python train.py --hidden_size=512 --moe_layers=[1, 2, 3, 4, 5, 6, 7, 8, 9, 10, 11, 12, 13, 14] --init_std_router=0.013 --vocab_size=21581 --max_seq_len=512
Below are experts of layer 8 (counted from 0) of a mixture-of-experts language model. Rows are named router (the router's row for the expert), up (a neuron's input weights, with its number), down (a neuron's output weights, with its number) and show model dimensions 128-255. Each number is 200 + 30 x the weight over its row's rms, rounded and kept within 0 to 999.
After each expert's rows: a language model's description of what the expert responds to. This comes from a sample of Wikipedia text that the model never trained on.

# expert 50
router,251,169,195,175,261,212,204,206,211,225,160,170,122,171,183,173,187,215,166,171,187,175,246,198,221,214,210,252,207,137,193,257,198,209,224,181,230,151,205,237,146,198,181,168,216,206,211,188,196,166,224,210,190,252,196,175,201,171,183,193,198,221,233,207,181,199,212,239,228,196,203,249,256,218,187,169,198,202,177,216,194,223,208,182,204,229,232,187,181,239,188,244,188,197,221,224,239,232,213,190,167,287,254,231,163,199,226,238,185,179,246,157,236,230,197,216,188,214,218,213,191,191,216,214,152,236,222,214
up2,196,205,188,186,215,156,207,210,180,193,127,191,182,218,234,193,151,228,141,183,252,177,189,198,206,214,197,239,172,226,163,229,221,220,221,230,178,186,224,245,189,215,260,206,168,196,172,142,179,197,217,181,279,210,220,180,200,122,214,215,232,221,182,232,200,192,191,159,178,206,210,191,170,221,209,180,268,175,197,214,226,247,214,128,150,196,223,257,168,185,197,206,240,200,190,193,242,215,166,241,232,215,201,207,128,164,162,183,188,241,169,214,225,193,232,182,178,251,239,158,187,216,211,189,197,240,218,204
down2,202,213,203,219,215,165,140,212,251,244,213,172,167,251,252,252,168,195,187,205,209,198,184,245,174,208,165,212,228,205,187,202,230,239,127,177,209,167,164,236,230,197,206,226,168,232,266,239,177,182,203,251,185,206,164,204,251,167,175,209,182,251,163,158,205,204,156,252,206,197,148,152,136,213,175,225,177,200,213,229,229,216,156,233,218,172,239,173,207,168,203,244,214,237,158,247,213,215,268,214,255,231,191,158,226,187,135,217,221,251,204,219,226,200,166,243,169,187,182,119,180,181,160,243,212,155,169,265
Description: Prepositions and table pipes. Prepositions (in, of, on, across, throughout) before noun phrases, and pipe separators in results and medal tables.

# expert 21
router,197,220,225,222,184,188,203,196,219,203,235,175,196,221,231,214,225,203,185,264,198,237,211,207,231,180,257,219,169,173,203,135,211,222,223,200,201,170,176,209,224,170,246,181,225,159,177,180,222,220,171,249,231,204,154,160,195,246,158,238,196,197,197,179,138,177,230,236,230,200,144,182,180,158,201,192,165,230,141,187,199,150,198,203,199,242,232,221,223,169,199,133,275,180,218,201,210,172,215,232,173,176,170,136,202,169,244,182,136,191,157,235,274,200,235,177,184,202,214,248,203,156,153,234,244,177,230,206
up0,197,151,195,168,182,199,237,145,244,196,190,200,196,201,204,202,144,201,192,180,199,198,197,218,214,256,201,176,216,200,168,208,139,204,199,130,198,191,187,241,215,215,223,211,246,164,146,131,232,153,229,162,233,182,197,179,185,228,172,215,223,208,208,211,182,162,219,212,168,166,217,222,168,190,204,252,259,160,159,200,189,198,260,236,255,270,186,183,182,237,195,220,255,168,178,174,235,205,172,248,242,188,162,152,279,237,222,197,169,270,256,197,256,247,202,167,180,188,184,225,215,154,223,189,181,165,131,191
down0,186,215,239,199,239,200,201,217,260,245,224,201,259,193,224,187,265,256,226,160,213,253,188,243,198,205,182,236,187,166,184,200,200,219,181,182,182,194,179,232,189,202,191,196,265,170,191,182,159,175,204,175,206,235,176,236,165,197,127,182,242,179,228,150,206,155,117,181,180,210,213,220,236,193,161,224,209,128,222,171,195,247,208,190,200,246,198,160,191,214,228,203,208,219,216,182,205,228,204,244,191,231,187,152,207,209,208,238,174,169,199,185,230,238,259,200,208,226,201,225,187,211,198,162,199,178,211,201
Description: Numbers and name starts. First pieces of numbers in dates and times, such as 12, 19:00, 201-, and opening capitals or syllables of proper names.

# expert 38
router,190,233,192,187,217,181,225,243,200,226,165,215,194,203,197,192,224,160,202,202,208,147,230,180,230,197,205,204,210,152,171,228,189,181,152,224,193,224,194,173,221,174,213,223,212,204,200,208,211,209,223,175,195,180,239,254,175,206,176,204,202,175,229,225,210,166,206,196,200,212,233,188,204,182,217,273,146,192,208,174,234,177,202,196,247,206,206,203,219,232,269,261,200,274,229,223,171,193,265,236,196,210,206,185,217,262,129,191,170,185,201,247,164,198,188,236,171,148,175,200,186,203,192,203,210,200,193,226
up0,196,187,193,188,172,185,230,217,222,168,173,148,239,144,215,208,229,239,191,174,243,205,220,198,210,191,210,206,164,157,189,174,185,223,179,213,188,164,158,211,161,228,170,184,205,199,175,249,185,182,212,222,205,197,226,183,212,154,207,188,187,195,232,215,181,188,187,264,214,252,157,204,241,233,201,167,147,240,228,205,193,195,165,221,235,178,181,248,208,235,193,191,193,203,126,216,186,228,220,166,195,271,184,203,198,174,191,174,113,162,189,182,230,171,195,243,237,223,223,240,208,193,142,271,220,199,199,185
down0,209,156,198,210,173,153,177,168,193,152,192,170,207,228,206,200,185,202,193,200,208,224,215,170,182,200,200,188,164,237,191,158,163,180,205,178,228,182,236,225,173,198,208,209,210,245,163,215,274,230,247,158,178,191,172,221,233,212,190,179,185,225,173,142,215,191,287,106,230,156,188,221,166,206,199,220,249,210,187,268,220,213,231,235,169,180,241,192,187,185,233,205,231,163,255,181,197,214,210,220,256,157,222,230,208,161,201,218,169,167,243,215,197,175,146,110,230,189,206,226,173,203,247,226,164,188,194,173
Description: Person names, pronouns. Surname endings and people's names (Penske, -ić, -mann, Smith), pronouns he, she, him, and commas following names.

# expert 55
router,189,148,193,206,137,190,250,168,155,176,191,177,200,239,201,205,157,153,202,219,162,172,196,186,214,201,217,187,186,192,212,217,231,233,197,158,214,164,180,199,208,191,221,154,232,197,195,183,200,216,159,161,220,190,203,262,224,196,250,217,216,194,197,197,242,141,237,196,225,221,207,166,228,174,234,257,219,204,178,185,164,263,170,245,229,183,188,187,208,258,165,242,202,158,149,216,157,252,221,175,182,214,223,227,207,220,207,147,237,163,211,202,203,186,195,197,230,217,230,225,212,231,250,234,223,186,189,207
up0,165,170,214,194,141,191,199,198,205,301,209,208,175,227,210,145,178,224,222,144,186,183,215,204,142,231,181,265,181,185,208,212,170,194,220,200,227,176,209,218,191,197,174,218,212,227,164,171,188,231,160,199,162,212,205,151,217,207,204,236,225,233,260,193,185,167,143,233,165,188,227,165,175,218,181,199,213,188,189,242,199,238,190,281,237,229,194,230,185,221,182,192,201,156,168,198,208,242,222,125,195,236,139,252,203,197,181,155,182,164,179,223,148,215,191,208,197,127,180,225,217,249,222,139,156,235,196,195
down0,183,179,178,213,160,204,158,265,198,202,210,227,165,237,181,237,172,201,195,205,217,222,197,258,161,191,189,172,191,233,241,205,191,244,168,163,224,202,249,200,202,200,140,210,207,229,172,190,133,241,217,229,177,221,214,197,226,244,228,216,182,155,180,173,194,205,152,226,279,191,238,186,191,190,234,173,218,174,163,217,227,174,209,192,258,225,268,243,154,153,182,151,158,238,143,202,162,206,218,157,219,228,167,176,192,269,171,145,212,211,176,212,197,251,147,191,187,188,205,229,186,185,173,223,180,231,232,199
Description: Article, not, headings. The token the, not in not only, and section markup like ==, See also, Born after line breaks.

# expert 29
router,160,162,195,206,182,202,183,153,203,218,245,230,233,174,209,230,176,172,211,206,181,181,232,140,220,148,190,271,229,243,211,229,180,205,199,242,272,252,202,186,191,217,192,193,155,183,192,223,174,170,249,194,153,161,290,177,224,217,169,205,164,206,203,248,173,195,217,209,194,168,207,174,222,222,187,222,209,216,214,183,183,223,198,207,165,219,221,179,163,210,151,188,252,234,294,203,236,187,186,189,204,210,237,224,219,161,174,186,193,248,223,146,209,196,154,140,182,162,206,232,220,195,179,202,123,231,192,188
up0,188,166,193,236,159,217,207,187,188,245,213,189,228,234,204,189,142,178,210,207,196,199,200,187,208,175,233,232,190,173,181,195,213,205,250,234,207,176,231,257,158,213,203,171,193,232,200,222,177,211,219,163,212,195,172,184,241,173,207,126,178,181,180,178,165,264,189,196,210,209,172,221,195,248,205,208,248,170,229,233,235,171,235,181,200,238,223,184,206,157,132,157,210,204,244,201,261,268,157,202,175,234,207,230,205,222,183,205,221,202,253,163,201,201,169,188,250,195,188,167,230,196,156,164,197,196,194,176
down0,209,205,222,178,229,199,174,226,183,209,154,223,235,156,264,231,205,200,237,162,206,200,196,204,235,234,218,219,243,206,216,187,163,222,185,171,209,168,168,184,155,179,152,178,175,290,199,166,145,281,174,232,191,254,126,160,250,169,217,234,177,242,216,229,220,221,169,183,194,184,169,280,191,184,152,251,234,232,204,190,201,205,192,151,184,203,203,150,238,192,188,179,162,214,180,235,215,201,163,228,275,193,166,184,173,194,240,252,251,199,225,219,208,194,220,176,207,176,182,181,190,151,205,211,150,224,214,251
Description: Mid-word and decimal continuations. Second pieces of split words and names (el-bow, Spak-enburg, Ebis-u) and decimal points inside coordinates; also sentence openers These, Later.

# expert 3
router,217,192,192,200,211,181,218,225,186,170,182,223,211,181,198,160,170,194,194,237,176,165,213,252,178,181,243,178,165,166,175,217,214,224,227,210,246,191,144,144,163,214,169,238,175,253,196,224,188,157,188,212,210,203,227,218,203,200,193,235,233,229,229,190,182,204,213,217,176,168,190,210,192,231,245,228,175,193,194,220,152,178,244,192,194,219,232,183,225,205,224,216,199,213,178,203,257,160,174,252,202,205,259,255,227,219,258,167,158,176,174,241,208,189,187,162,228,163,211,191,169,201,139,224,205,192,220,199
up0,196,202,183,185,182,211,193,154,251,132,216,152,174,230,231,157,182,178,208,213,256,213,242,190,182,188,277,203,170,215,206,207,205,211,210,211,235,178,189,187,205,233,167,220,239,243,204,255,188,206,208,191,224,193,206,236,151,182,200,190,199,229,234,199,148,236,204,183,153,170,210,198,138,189,175,177,183,221,146,208,223,220,217,191,167,225,173,157,226,217,158,231,202,204,173,237,213,209,197,200,267,226,222,249,211,226,244,222,207,176,216,164,174,197,181,214,223,194,273,208,183,228,181,152,222,183,196,192
down0,215,212,151,150,184,185,181,189,209,208,181,199,211,190,190,124,209,218,173,162,199,188,180,175,164,227,157,232,171,178,162,202,230,233,188,199,202,205,164,217,220,211,187,200,186,167,189,178,206,143,179,226,254,235,185,170,190,192,194,204,225,201,155,147,196,218,230,177,210,170,183,214,191,219,218,169,217,206,202,164,190,215,199,204,148,192,214,225,206,253,172,196,185,187,199,198,197,214,238,186,164,217,193,228,179,145,275,211,190,153,170,223,169,201,175,223,213,231,194,245,204,220,214,201,202,117,203,148
Description: Clause-linking words. Relative pronouns and conjunctions opening a new clause after a comma, such as that, which, who, when, with, because.

# expert 47
router,226,207,253,180,214,143,182,213,159,191,170,167,190,239,236,200,218,202,171,194,244,244,133,213,213,267,228,162,174,174,181,202,133,224,141,212,180,183,196,212,234,178,214,156,214,167,225,131,161,212,153,243,143,217,194,146,234,210,219,182,201,195,206,241,209,204,269,194,203,190,145,217,161,175,276,237,202,198,163,178,201,224,178,258,182,199,261,218,234,222,222,199,208,170,252,191,184,168,188,204,160,210,200,210,217,176,194,155,182,196,245,187,184,205,224,248,161,209,224,197,232,168,217,264,222,203,169,206
up0,177,195,247,230,184,161,198,256,235,187,267,228,258,162,180,188,157,207,218,214,141,220,151,172,167,174,228,177,171,213,227,181,167,220,180,285,195,206,239,193,218,212,229,155,186,225,193,162,199,145,171,167,222,203,182,219,178,186,177,230,232,155,209,201,209,180,234,234,202,128,179,160,212,258,197,233,224,180,137,204,165,136,269,194,156,212,220,181,247,170,215,205,233,204,198,181,203,213,164,229,168,187,225,182,227,242,215,190,217,167,202,204,168,222,221,226,208,250,238,208,262,145,205,219,225,169,190,195
down0,174,274,208,224,223,218,227,177,157,206,251,154,176,209,232,204,168,218,206,162,186,207,188,152,149,148,187,152,184,182,195,178,156,156,191,205,236,176,172,205,225,173,212,143,270,238,185,215,211,208,190,213,205,193,184,143,122,205,209,183,195,200,178,221,227,212,196,211,184,240,157,215,188,180,141,156,206,210,224,176,237,203,170,208,157,219,187,197,200,235,203,216,192,144,182,195,154,129,196,176,222,203,192,173,242,205,152,123,206,147,177,240,178,204,205,257,229,186,186,176,170,240,194,220,187,178,205,213
Description: Date hyphens, motion verbs. Hyphens inside dates in fight-record tables (2018-11-02), plus movement verbs like returned, came, went, moved, next to.

# expert 1
router,177,239,179,174,206,210,172,200,173,211,201,198,217,181,175,222,201,208,286,241,168,182,165,220,232,200,247,227,152,194,174,142,228,211,206,217,139,201,179,225,190,247,174,227,187,171,216,191,194,164,244,184,214,224,236,240,283,200,200,167,165,287,200,146,188,234,158,165,231,160,195,176,201,286,161,179,191,190,242,225,194,205,202,202,209,232,160,248,209,197,240,244,223,213,213,198,192,207,166,224,193,141,205,191,279,237,165,235,182,217,185,211,179,197,201,177,247,196,199,194,164,215,225,154,218,180,211,171
up0,252,131,172,190,207,222,188,187,202,220,229,186,198,259,235,208,205,153,241,221,223,152,176,227,191,204,225,225,208,181,227,211,186,192,195,249,214,179,176,190,163,196,200,211,245,210,223,176,258,220,213,198,253,202,175,234,232,188,203,222,190,146,142,248,216,243,211,203,221,169,230,220,246,157,204,215,188,176,181,224,224,216,229,229,199,194,185,209,201,226,227,201,185,176,225,253,187,218,210,208,140,225,251,204,236,241,172,276,164,228,146,223,126,215,199,271,202,188,239,212,212,262,165,167,160,243,204,203
down0,185,175,224,201,187,229,197,234,209,167,132,195,169,192,212,159,180,218,194,214,222,179,176,213,246,234,221,196,184,170,171,191,176,215,206,230,192,144,204,184,155,220,210,182,238,227,204,195,167,252,167,194,245,206,187,237,214,126,204,202,191,172,205,187,193,185,212,151,203,143,197,244,218,224,236,236,225,195,133,232,196,169,163,146,227,208,241,217,220,162,168,198,199,192,154,188,177,167,185,214,171,216,219,241,202,221,215,111,187,228,182,169,228,220,157,160,180,218,281,178,204,182,247,205,210,179,218,124
Description: Common nouns after articles. Nouns and noun pieces right after a, an, with, usually followed by of or in, such as work, member, finals, solo.

# expert 19
router,254,227,179,155,210,159,191,196,213,208,203,163,208,194,229,224,169,158,123,185,177,204,224,189,197,179,234,183,181,234,186,182,168,231,252,209,283,196,210,154,250,160,206,229,205,220,211,182,225,186,177,176,231,275,197,165,125,169,203,191,193,188,215,165,223,225,148,200,214,218,157,199,179,198,239,219,182,176,148,243,144,190,243,234,180,209,191,168,187,205,156,263,178,231,167,205,223,194,163,250,261,156,192,236,202,259,194,216,215,189,192,207,180,157,179,185,184,199,191,172,217,212,206,189,168,224,232,185
up2,206,174,206,220,219,190,179,220,179,163,202,250,176,235,207,191,205,181,196,202,182,190,174,170,192,185,182,183,143,238,185,227,209,239,217,162,137,251,233,295,198,214,143,199,189,217,173,209,188,186,242,136,194,168,172,243,205,200,242,192,250,214,195,211,174,188,189,171,192,184,222,177,186,220,165,205,191,231,218,179,186,175,214,248,183,217,196,228,171,198,168,171,225,201,188,235,223,257,211,220,263,246,198,190,216,168,182,151,161,192,217,229,248,182,184,216,161,236,220,165,194,230,200,148,164,216,195,234
down2,216,213,194,160,187,174,172,156,146,237,158,239,177,185,253,171,153,211,222,223,187,204,206,194,205,202,179,218,268,256,179,234,196,189,200,190,173,246,237,200,201,169,204,178,238,186,203,211,196,180,197,240,226,229,192,199,194,205,137,194,177,191,208,232,223,230,224,236,219,224,181,166,197,218,174,196,174,204,232,189,249,191,200,259,213,216,180,186,201,256,191,150,141,165,236,200,233,182,243,188,176,191,199,174,220,233,258,225,154,194,202,227,238,135,237,171,191,141,197,241,215,197,190,176,182,204,211,220
Description: Entry boundaries in lists. Periods, line breaks, closing brackets and last pieces of names ending list entries, plus infobox and table field labels like Born, Country.

# expert 54
router,250,214,223,242,196,214,198,223,186,192,144,171,183,220,200,243,241,174,211,234,252,190,179,216,156,212,193,197,228,196,159,169,222,185,178,204,154,165,244,213,235,195,244,163,208,191,186,164,146,217,206,246,209,200,165,166,225,202,196,218,186,166,184,149,228,215,187,188,191,216,243,168,185,174,202,181,235,223,200,219,224,229,126,180,210,213,207,180,195,228,225,183,172,188,262,156,199,209,193,206,138,169,194,191,258,178,183,217,171,176,169,147,195,184,221,167,240,212,176,199,218,157,189,194,224,144,258,180
up0,240,161,173,206,153,212,192,233,162,234,194,163,164,203,195,192,210,225,170,189,203,245,226,212,163,213,176,151,207,216,267,134,178,220,186,174,148,227,223,226,216,185,119,171,151,180,192,198,156,222,207,197,189,222,208,182,222,263,178,250,184,178,240,160,185,246,216,165,168,210,229,205,208,249,205,256,167,193,223,180,220,235,194,190,238,193,178,232,199,176,229,214,190,210,191,200,205,168,203,226,182,225,190,248,188,125,182,230,226,222,229,229,205,258,148,179,214,215,186,170,183,229,179,191,137,214,202,208
down0,201,208,161,160,175,233,159,271,219,295,195,175,203,237,175,190,130,249,220,218,197,200,246,190,176,186,179,243,182,233,225,200,235,192,117,169,156,195,194,178,162,201,182,232,211,238,176,171,135,248,205,145,173,172,176,214,219,173,197,181,219,198,246,173,237,214,176,235,181,212,191,148,216,197,193,128,195,186,225,199,253,153,189,218,159,170,187,227,255,185,184,207,169,230,175,197,237,173,221,167,243,234,184,189,174,136,279,230,137,145,145,159,237,138,195,202,222,277,216,183,201,206,193,217,226,220,194,215
Description: Word-stem beginnings. Opening pieces of lowercase or capitalized words like cath, bri, Identi, Tri, soci, plus table pipes and list dashes in biographical infoboxes.

# expert 36
router,205,195,254,199,244,215,200,217,208,205,250,210,231,188,215,235,240,210,189,191,150,208,203,160,212,170,210,207,172,207,209,160,181,161,216,207,257,167,211,213,243,147,210,186,244,177,191,140,186,207,235,128,209,191,207,193,185,168,223,211,193,205,216,217,182,252,152,229,168,204,174,218,192,195,246,227,179,186,196,209,230,172,213,218,234,238,188,203,200,170,178,216,215,178,190,162,158,229,154,156,227,198,217,150,148,177,228,215,192,171,199,162,214,159,190,222,208,206,210,180,240,245,187,206,210,186,187,207
up0,145,227,241,232,191,209,200,180,198,181,172,230,159,206,208,209,199,218,197,225,223,216,249,190,219,259,202,229,209,141,261,214,236,212,247,196,226,233,198,206,177,179,207,174,221,222,182,212,207,264,243,186,165,167,168,210,179,185,217,201,138,176,194,272,163,200,193,213,171,157,144,234,175,180,262,243,217,164,181,207,211,219,226,251,173,207,193,200,173,199,197,218,207,185,188,225,140,200,149,266,171,183,219,190,147,193,192,228,128,225,155,241,199,187,219,178,234,199,247,219,152,229,167,235,202,200,225,198
down0,139,229,186,204,232,208,154,206,164,209,274,218,228,227,269,175,186,185,204,229,185,212,184,231,189,219,161,206,222,260,226,97,189,231,154,263,227,204,187,193,218,200,267,206,215,182,166,224,167,207,199,174,198,162,218,248,237,184,224,184,236,177,197,192,227,212,188,201,219,189,209,268,158,251,229,233,201,207,176,164,240,206,214,257,197,175,211,241,226,227,238,136,158,201,112,245,204,207,252,186,229,210,237,185,190,240,177,181,205,198,241,143,196,235,203,214,227,260,179,214,206,237,170,178,194,204,169,192
Description: Year and century digits. First three digits of years after in or a date, like 192, 198, 201, plus century, death and similar historical-date contexts.

# expert 43
router,169,256,157,257,186,206,214,218,219,244,228,210,218,210,198,141,172,186,167,179,207,219,186,192,212,210,180,224,150,219,176,200,161,138,207,220,184,233,173,205,158,236,199,244,188,183,207,220,240,162,183,189,255,186,220,218,183,231,205,172,222,170,222,187,205,197,186,173,179,178,191,222,242,234,162,176,235,165,224,188,194,178,228,224,199,172,226,237,246,222,194,212,218,217,127,213,210,247,214,199,170,209,188,189,226,179,160,243,252,171,198,197,167,146,212,211,213,190,216,156,204,192,184,169,187,195,174,191
up0,147,207,188,205,186,211,223,238,204,166,238,212,193,209,161,177,215,151,181,200,169,215,166,223,206,192,276,230,240,197,171,240,205,189,244,152,227,242,151,168,204,188,187,147,200,204,219,242,231,183,243,240,191,161,233,238,203,212,231,154,213,205,227,141,157,205,194,203,130,198,232,258,204,153,174,168,209,178,156,252,230,205,180,199,173,184,185,241,171,214,194,167,217,180,200,198,166,252,235,239,230,206,141,176,167,202,237,227,243,251,251,221,193,149,202,195,227,169,177,159,208,217,224,228,212,187,206,181
down0,185,213,229,149,221,152,212,225,218,209,202,167,189,161,162,238,158,173,185,193,200,255,216,255,118,234,229,172,231,194,199,241,228,167,237,275,200,194,126,137,209,190,148,212,207,201,220,210,212,227,210,236,218,171,180,236,254,204,156,246,185,227,186,178,186,157,199,212,230,223,230,142,200,213,230,191,229,231,180,182,139,189,234,182,207,217,174,209,170,182,212,152,169,185,203,173,126,194,209,248,219,278,213,201,179,183,235,224,214,212,169,248,237,215,174,196,259,166,216,189,212,224,204,186,223,208,242,205
Description: Words after was, were. Words after forms of be in biographies (been, being, served, worked, became), plus time in for the first time.

# expert 32
router,156,170,204,240,177,237,194,157,247,218,237,252,217,172,239,244,160,184,216,191,216,119,175,147,241,178,182,222,179,235,207,219,155,276,178,222,259,275,197,177,211,225,193,223,202,182,236,156,212,212,204,182,189,172,281,185,196,191,164,232,175,227,184,264,154,234,190,184,137,215,202,204,205,189,185,206,221,213,191,231,153,174,222,203,236,214,180,200,182,206,189,166,234,234,230,210,244,245,184,286,226,215,210,177,180,166,126,221,181,247,193,186,199,185,178,127,175,195,143,212,236,181,205,219,119,240,218,226
up0,237,177,249,212,233,189,154,158,156,155,235,196,251,233,160,238,140,236,178,127,193,249,179,222,159,176,171,191,206,169,220,217,217,208,198,222,245,154,230,267,215,223,191,225,162,172,204,248,183,188,241,198,205,198,290,246,196,102,240,218,245,141,180,207,169,201,211,200,177,193,193,162,260,183,219,201,250,205,210,256,163,277,192,211,206,226,236,180,168,152,188,174,207,209,212,267,177,241,215,248,213,181,223,193,159,177,223,243,192,165,208,205,185,222,202,153,196,149,209,167,180,220,173,210,144,198,154,206
down0,173,189,185,155,219,182,147,212,248,200,172,174,217,196,210,223,135,148,237,153,202,177,244,206,169,169,210,182,193,196,231,170,174,168,164,207,169,231,255,219,214,206,208,238,179,252,190,187,181,182,254,167,177,242,214,158,192,177,146,228,190,210,182,187,171,188,175,220,174,170,162,163,216,185,134,202,200,178,193,189,217,210,211,200,205,143,197,199,175,213,229,183,208,226,164,238,192,189,182,176,216,195,199,164,170,188,179,205,191,183,198,254,209,204,187,253,156,233,170,160,182,167,198,177,193,193,150,272
Description: Capital R, team terms. Capital R starting words (Rooted, Rhys, R&B), and election or sports table headers like Team, Party, Candidate, Turnout, MF.

# expert 28
router,154,266,167,183,160,242,204,171,222,190,165,206,199,185,216,161,194,206,198,148,207,227,246,164,177,172,176,185,166,158,253,250,176,159,176,253,242,244,188,156,190,189,241,202,163,222,248,191,181,195,198,165,197,218,242,185,190,140,185,203,221,234,221,192,226,175,174,209,153,254,149,207,248,180,185,250,183,237,241,169,238,169,186,209,219,211,230,178,194,188,218,275,206,227,216,211,216,190,219,214,163,142,172,179,186,219,151,198,171,198,187,184,148,165,198,199,184,177,160,237,218,157,246,186,196,285,179,171
up0,171,204,203,217,197,180,222,173,178,238,181,200,188,182,141,185,211,225,183,199,210,212,209,181,190,195,197,193,265,179,181,203,221,174,205,224,211,223,147,231,247,229,200,171,194,206,171,174,288,226,140,251,204,219,234,182,138,229,157,206,218,206,215,145,212,167,201,207,269,195,183,157,183,214,193,237,212,200,204,160,219,193,182,180,176,159,259,209,234,192,150,180,207,197,175,183,212,184,221,237,197,179,226,143,219,201,251,243,211,157,175,233,216,195,183,141,264,261,220,204,160,150,212,214,240,227,194,206
down0,214,159,201,180,154,200,192,203,188,196,213,216,195,210,223,196,216,222,198,198,151,166,143,227,206,200,176,212,176,214,178,251,230,217,222,229,215,178,168,232,187,137,192,189,241,195,139,165,197,193,201,217,212,216,238,209,197,191,178,216,166,234,243,188,230,207,138,212,227,133,177,216,141,229,160,177,168,186,164,237,278,194,194,266,166,186,170,172,185,187,188,168,205,201,240,189,237,270,201,212,190,209,185,253,177,269,197,181,216,204,155,160,162,196,210,132,174,200,207,206,176,232,172,254,207,249,209,196
Description: Auxiliary and main verbs. Finite verbs after a subject noun or pronoun, mostly had, has, was, were, plus took, made, won, e.g. relations had become.

# expert 49
router,243,233,210,214,148,194,207,199,170,138,217,200,192,200,208,205,215,186,185,212,226,227,241,216,209,207,270,209,183,235,204,154,223,173,185,191,184,224,263,172,203,192,201,169,237,189,219,229,202,208,191,198,210,205,159,206,200,207,233,231,214,124,241,206,218,250,234,213,196,212,248,213,155,267,201,189,188,267,165,225,212,179,224,170,200,171,202,200,217,202,223,159,204,177,263,197,173,209,161,203,211,217,159,203,177,198,265,180,252,188,206,241,206,207,196,195,224,203,145,212,163,176,150,160,230,184,212,194
up0,141,161,195,246,195,180,202,199,176,196,192,174,207,214,230,219,176,215,237,169,231,234,228,231,236,257,234,249,197,222,218,207,172,215,187,218,191,190,212,174,257,150,257,309,192,238,211,201,207,231,177,163,176,204,213,183,194,209,172,133,233,187,181,164,240,172,211,174,243,224,223,225,169,273,151,198,205,186,221,215,203,201,197,211,213,188,155,244,186,127,229,188,239,240,242,179,191,195,241,219,206,146,190,200,201,242,230,212,202,191,195,252,164,145,208,178,218,211,178,269,244,222,217,185,233,238,210,163
down0,223,188,189,223,238,199,176,234,220,199,188,181,261,172,209,244,209,162,165,319,241,226,202,154,219,210,206,203,219,222,184,212,137,241,234,193,227,215,186,213,172,152,226,258,159,179,219,202,199,197,269,184,162,202,145,166,142,235,244,206,190,223,194,222,160,215,173,147,204,191,191,214,211,186,147,189,192,195,205,205,175,230,220,209,193,155,248,215,205,181,190,218,185,186,201,204,168,229,192,222,216,178,226,197,171,242,204,264,176,167,213,208,207,223,203,250,254,257,233,207,197,219,205,215,232,209,225,237
Description: Table rules, word beginnings. Markdown table separator rows, along with, In, and first pieces of words or names like Ko, W, an, Par.

# expert 41
router,188,168,165,198,213,223,193,206,197,151,239,199,242,199,205,171,159,195,247,237,171,255,190,244,220,180,199,182,193,263,123,132,233,215,223,213,183,186,262,168,169,215,209,186,151,143,189,191,201,273,240,211,202,176,205,178,188,179,230,207,207,183,181,200,196,238,247,227,197,229,258,203,202,186,201,186,220,224,166,197,191,159,182,197,211,248,214,190,219,176,244,214,232,164,235,184,167,221,229,146,241,189,180,224,160,196,268,208,226,198,217,162,163,175,188,234,209,220,173,229,224,212,173,214,241,168,180,207
up0,201,221,198,201,156,186,233,198,226,198,187,167,161,152,162,181,222,154,192,196,235,225,193,151,221,215,207,149,223,205,165,236,265,228,134,193,152,193,186,205,213,199,172,168,195,269,169,231,234,195,194,195,217,152,168,214,194,206,200,211,219,210,212,157,198,214,204,166,141,162,267,160,174,203,210,174,179,234,204,167,238,257,232,175,240,242,146,185,192,158,211,175,242,255,240,220,216,204,231,155,242,270,220,204,238,211,201,140,158,200,245,219,126,265,193,196,227,220,200,217,211,188,221,196,218,200,207,244
down0,216,215,234,242,197,228,206,216,179,243,183,218,184,199,229,185,184,167,237,224,242,213,210,196,183,144,222,201,198,174,225,213,221,223,180,131,203,199,179,235,198,186,208,188,188,210,216,203,174,217,236,249,220,209,186,166,216,203,249,223,186,204,179,198,246,210,183,189,211,195,213,166,219,187,221,211,175,183,209,192,244,182,224,204,218,252,160,170,184,164,204,220,199,236,183,234,172,212,197,164,236,248,184,190,212,242,230,194,177,266,268,212,182,218,203,155,204,115,156,202,269,230,201,188,195,147,158,232
Description: Numbers and word starts. Numbers before percent signs or in vote tables (55.5%, 71.3%), and first pieces of words like Enter-ovirus, Marqu-is.

# expert 58
router,149,223,249,198,215,145,224,187,186,141,189,178,220,183,217,170,231,182,215,151,199,197,160,216,227,211,236,165,175,182,262,204,165,224,166,211,204,184,233,192,217,201,165,248,174,204,162,231,176,224,206,161,222,222,149,216,200,251,182,163,230,187,198,178,181,115,158,214,210,187,215,147,204,162,210,179,188,188,201,253,209,217,226,183,183,204,243,123,166,196,200,184,200,204,149,101,193,176,189,175,208,226,201,158,242,142,200,176,215,183,225,183,152,179,208,247,162,188,205,185,184,176,214,200,224,144,185,182
up0,205,215,194,219,216,194,200,196,177,164,193,178,209,199,221,175,255,235,155,172,215,228,223,222,186,162,212,187,148,181,251,169,208,179,166,211,203,186,205,158,201,158,185,173,212,184,167,153,227,188,214,165,132,170,168,193,263,176,165,192,240,182,208,155,207,145,221,163,210,243,248,194,204,268,220,167,194,219,170,204,232,183,178,188,168,198,223,158,165,229,222,154,189,185,150,194,151,256,196,173,181,224,172,178,254,188,205,195,269,200,208,203,189,158,222,252,187,245,146,207,170,179,183,162,189,195,270,181
down0,236,206,207,180,205,262,247,206,190,125,226,213,180,179,169,169,162,187,231,200,239,226,217,247,162,197,164,198,162,190,205,223,191,237,213,213,206,191,214,222,207,156,142,151,208,149,193,187,174,215,234,188,202,174,275,188,179,205,206,169,191,237,203,211,199,182,207,208,163,163,242,198,203,147,269,222,184,158,155,245,242,255,168,185,153,167,213,190,228,225,175,178,189,209,198,217,211,235,177,195,169,209,218,167,202,241,213,147,207,182,242,284,195,171,180,233,196,191,182,222,189,152,238,144,219,213,180,182
Description: Names and counts after prepositions. First pieces of place or person names and bare numbers after in, of, at or table pipes, e.g. Aris, Collegio, 25 years.